Experts of a small language model.
Size: 11 layers, width 768, vocabulary 16384, 193M parameters.
Experts: 20 experts in each of 8 layers, 400 GeGLU neurons an expert, 2 picks a token, a sigmoid router.
Training: a variant of Muon for the experts, 1134M tokens, 9102 steps.
Below are experts of layer 6 (counted from 0) of a mixture-of-experts language model. Rows are named router (the router's row for the expert), gate (a neuron's input weights, with its number), up (a neuron's input weights, with its number) and show model dimensions 672-767. Each number is 128 + 32 x the weight over its row's rms, rounded and kept within 0 to 255.
After each expert's rows: "gets" lists some tokens that make up at least twice as much of what it gets as of all text. This comes from a sample of Wikipedia text that the model never trained on. Tokens count by the router's weight.

# expert 19
router [171 139  91 155 122 156 103  99 160 100  60 141 102 122 144 113 131 118 122  77 154 123 185 138 175 133 164  82 170 177 195  90  84 155  67 113 135 165 114 138 119 193 123 141 108 165 142  63 140  87  90 155  92 202 109 149 114 183  97 108 103 114  69 132  85  96 171  77  89 157 103 188 158 143 146 178 165 153 147 142 110 146 138 134 140 144 128 100  83 137 117 161  86 162  95 151]
gate1 [141 109 150 142  86  97  52  67 109 171  88 116 153  78 125  80 140 154 162 123  78 153 110 160 114  70 135 102 167 151 130 154  92 104 125 118 180 137 145 152 130 137 165 159 141  84 154 166 129  47 182  94 159  88 143 115 108 167 195 162 124 146 183 181 141 100 111 146 113 184 123 128 101  72 173 128 119 116  81 123 179  68 170 150 111 104 169 116 106 130 129 147 117 154 124 236]
up1 [121 161 145 126 184 145 165 232 134 109 172 146  56 178 103 150 125  94 147 162 174 158 175 162 140 143 126 155 106 120 113 141 165 140 141 114 114 150  92 128 107 160  90  73 135 154 129  86 115 177 170 168 121 157 142 131 146  94  66 126 126 113  78 100  72 126 127 109 108  97 160  90 139 109 110  94 203 133 141  94  86 137  81 106 133 194 168 166 154 145 139 123 135  77 115  79]
gets: " was", ",", " is", " with", " by", " as"

# expert 2
router [138 163  66 169 165 111 152 132 111 139 134  77 109 173 165 126  83 105  88  95 128  58 175  97 145  92 146  34 162 120 130  74 151 148 145 180 117 148 141 119 114 183 167  96 173 109 140 121  76 114  84 137  81  86  96 143 101 112 137 113  67 124 144 139 131 124 135  99 100 132  46 129 165  76 131 185 122 148 128 103 161 145 122 194 149  77 134 132  72 108 165 158  53 222 119 171]
gate0 [140 130 168 115 180 119 148 153 178 117 211 113 107 156 134  68 124 161 118 146 134 101 104 110 191  60 106 164 114 140 149 139 153 130  89 139 147 172  90 161 115 114  25 108  93 123 152  94 132 108  91 142 129 142 109 153 150 110 161 136 113 115 158 113 121 143 137 137 149  85 134 168 130 161 191 127 152 104 116  99 113  64  90 139 103 106 102 140 114 121 178 128 137 161 143 163]
up0 [118 153 154 110 165 145 162 147 202 121 113 102 101 111 125  97 103 176 112 104 125 112 107 149 138 122 126 171 174 129 155  92 140 137 156 124 145 105 155 125  82 166 113 125 165 124 124 134 121 164 120 118 112 144 141 125 156  79  85  84 141 157  96  60 176 145 142 147 149 162 127  84 121 147 185 143 156  93 143 129 105  53 112 126 119 138 167 132 173  59 177 187 118  65 172  95]
gets: " |", "|", " ", ";", " /", " ("

# expert 16
router [137 108  79 166  95 126 131 153 164 148 134 130 139 151 132 138 127 137 126 103 144 104 121  97 107 128 125 101 158 144 127  71 100 139 113 109  81 154 112 158  92 133 162 153 115 197 163 102 157 133  75 136  56 125 118 158 112 116 139 127 120  94 138 161 129  49  78 102 136 148  83 151 154 153 145 115 169 135 108 103 181 123  95 191 102 103  82 122  84 135 123 136 118 193  93 226]
gate1 [144 180 133 160 125 130 156 101 120  97 133 165 146 148 131 110  99 153 117 100 123 162 118 110 109 121  97  98 156  96 134 165 196  97 156  53 121 110 143  83 134 133 133 131  91 109 132 165 136 100 148 177 114 193 123 114  99  98 147  93 113 147 156 122  60 106 113 103 106 101 119 129 114 111 107  92 175 134 154 144 141 137 121 134 126 125 154 149 140 172 130 203 156  89 140 156]
up1 [139 158 126 187  86 152 137 101 147 117 176  95 102 181 149 119 150 168  98 124 188  99 154 137 130 157  72 100  90 108 171 105 179 122  89 135 110 130 142 108 167 106 105 140  65 143  92 182 161  62 149 148 123 168 103 103 140 100 137 128 145 135 148 138  80 101 103 154 130  71 131  81  98  79 157 107 140 186 157 145 126 151 153 148 165 111 142 157 133 176 157 200 169 115 119 121]
gets: "\n", "-", ":", ";", "|", " -"

# expert 14
router [183 109 125 158 128 133  98 101 117 124 141 122 168 177 157 132 129 177 125 114 145  48 136 155  94 161 141 171 136 156 136  84  98 115 107 135  64 144  94 194 101 119 187 119 129 144 130  59 117  89 115 117  74 159 164 145 115 115  80 134 167 137 132 130  91 170 188 148 116 132 163 154 139 164 142 163 195  89 155 113 161 105 147 167 129  83 130  55 128  90 122 137  69 173 132 110]
gate0 [123 128 131 140 149 197 150  88 154 140  99 134 108 161  81 138 109 133 104  92  80 136 148 124 172 130 149 137 133 125 159 138 101 197 137 106 163 109 123 148 100 106 142 127 100 151 110 135 153 165 176 149 127 101 159 127 166 144 115 159 117  86 136 125 101 134 149  92 109 175  81  38 173 131 101 159 120  94 166 123 126  93 160  89 125 182 170 142 128 150  57  52 159  88 150 109]
up0 [ 78 149  82 154 116  61  97 114 125 156 121  83  68 100 139  69 116 106  62 143  88 173 113 155 105 146 136  91 144 108  85 133 114 135 102  85  72 105 113 146 174 132  89  82 132 127 170 127  92 120 127 143 180 137 116  97 224 129  78 119 147 209 144 133 161 134 143 150 193 106 140 126 160 181 114  95 123 166 135 107 137 140 169 124  91 116 119  52 132  96 172 227 118 208 150 154]
gets: " and", " or", " one", " two", " &", " United"

# expert 12
router [141  95 117 119 136 132 139  77 136 156  98  64 139 137 141 112 145  96 107 123 228 103 179 130 109 126 165 137 114 160 153 130 153 156  82 155  90 174 136 109 170 189 121 124 204 175 156 132 106  87 109 174 103 136  80 152 136 120 119  68  85 136 124 162 184 108 178 183  78 128 137 106 100  83 123 182 154  99 122 194 132 187 113 124 140 118 113 108 101 139 152 169 117 117 126 162]
gate1 [115 148 161 151 128 128 119  34 132 104 132 116 111 188  93 120 136 141 169  90 136 131 111 103 175 101 111  81 117 135 166 171  77 197 129 139 164 138 119 164 161 145 178 180  97 118  86 100 135 172 132 154 174 216 110 129 129 135 149 120 133 102 123 197 163 172  76 103  40  55 171 124 123 125 140 149 121 150  72 170 200 151 167 145 116 108 140 161 120 119 131 139  77 169 130 138]
up1 [ 94 168 123 178  61 115 124 133  56 152 168 117 110  87 123  98 155 148 158  73 155 118 148 161 124 126  90 135 132  73 177 145 148 203 131 139 117  83  72 160 164 104 136 201 139 149  53 153 117 160 150 201 131 164 124 106 138 122 108 115 122 124 153 132 129 176 150 115 104 153 154 146  77 118 136 172 104 129  98 113 145 130 134 139 170 106 129 151 103 168  67 130 149 151 153 105]
gets: "in", "on", "en", "ar", "er", " first"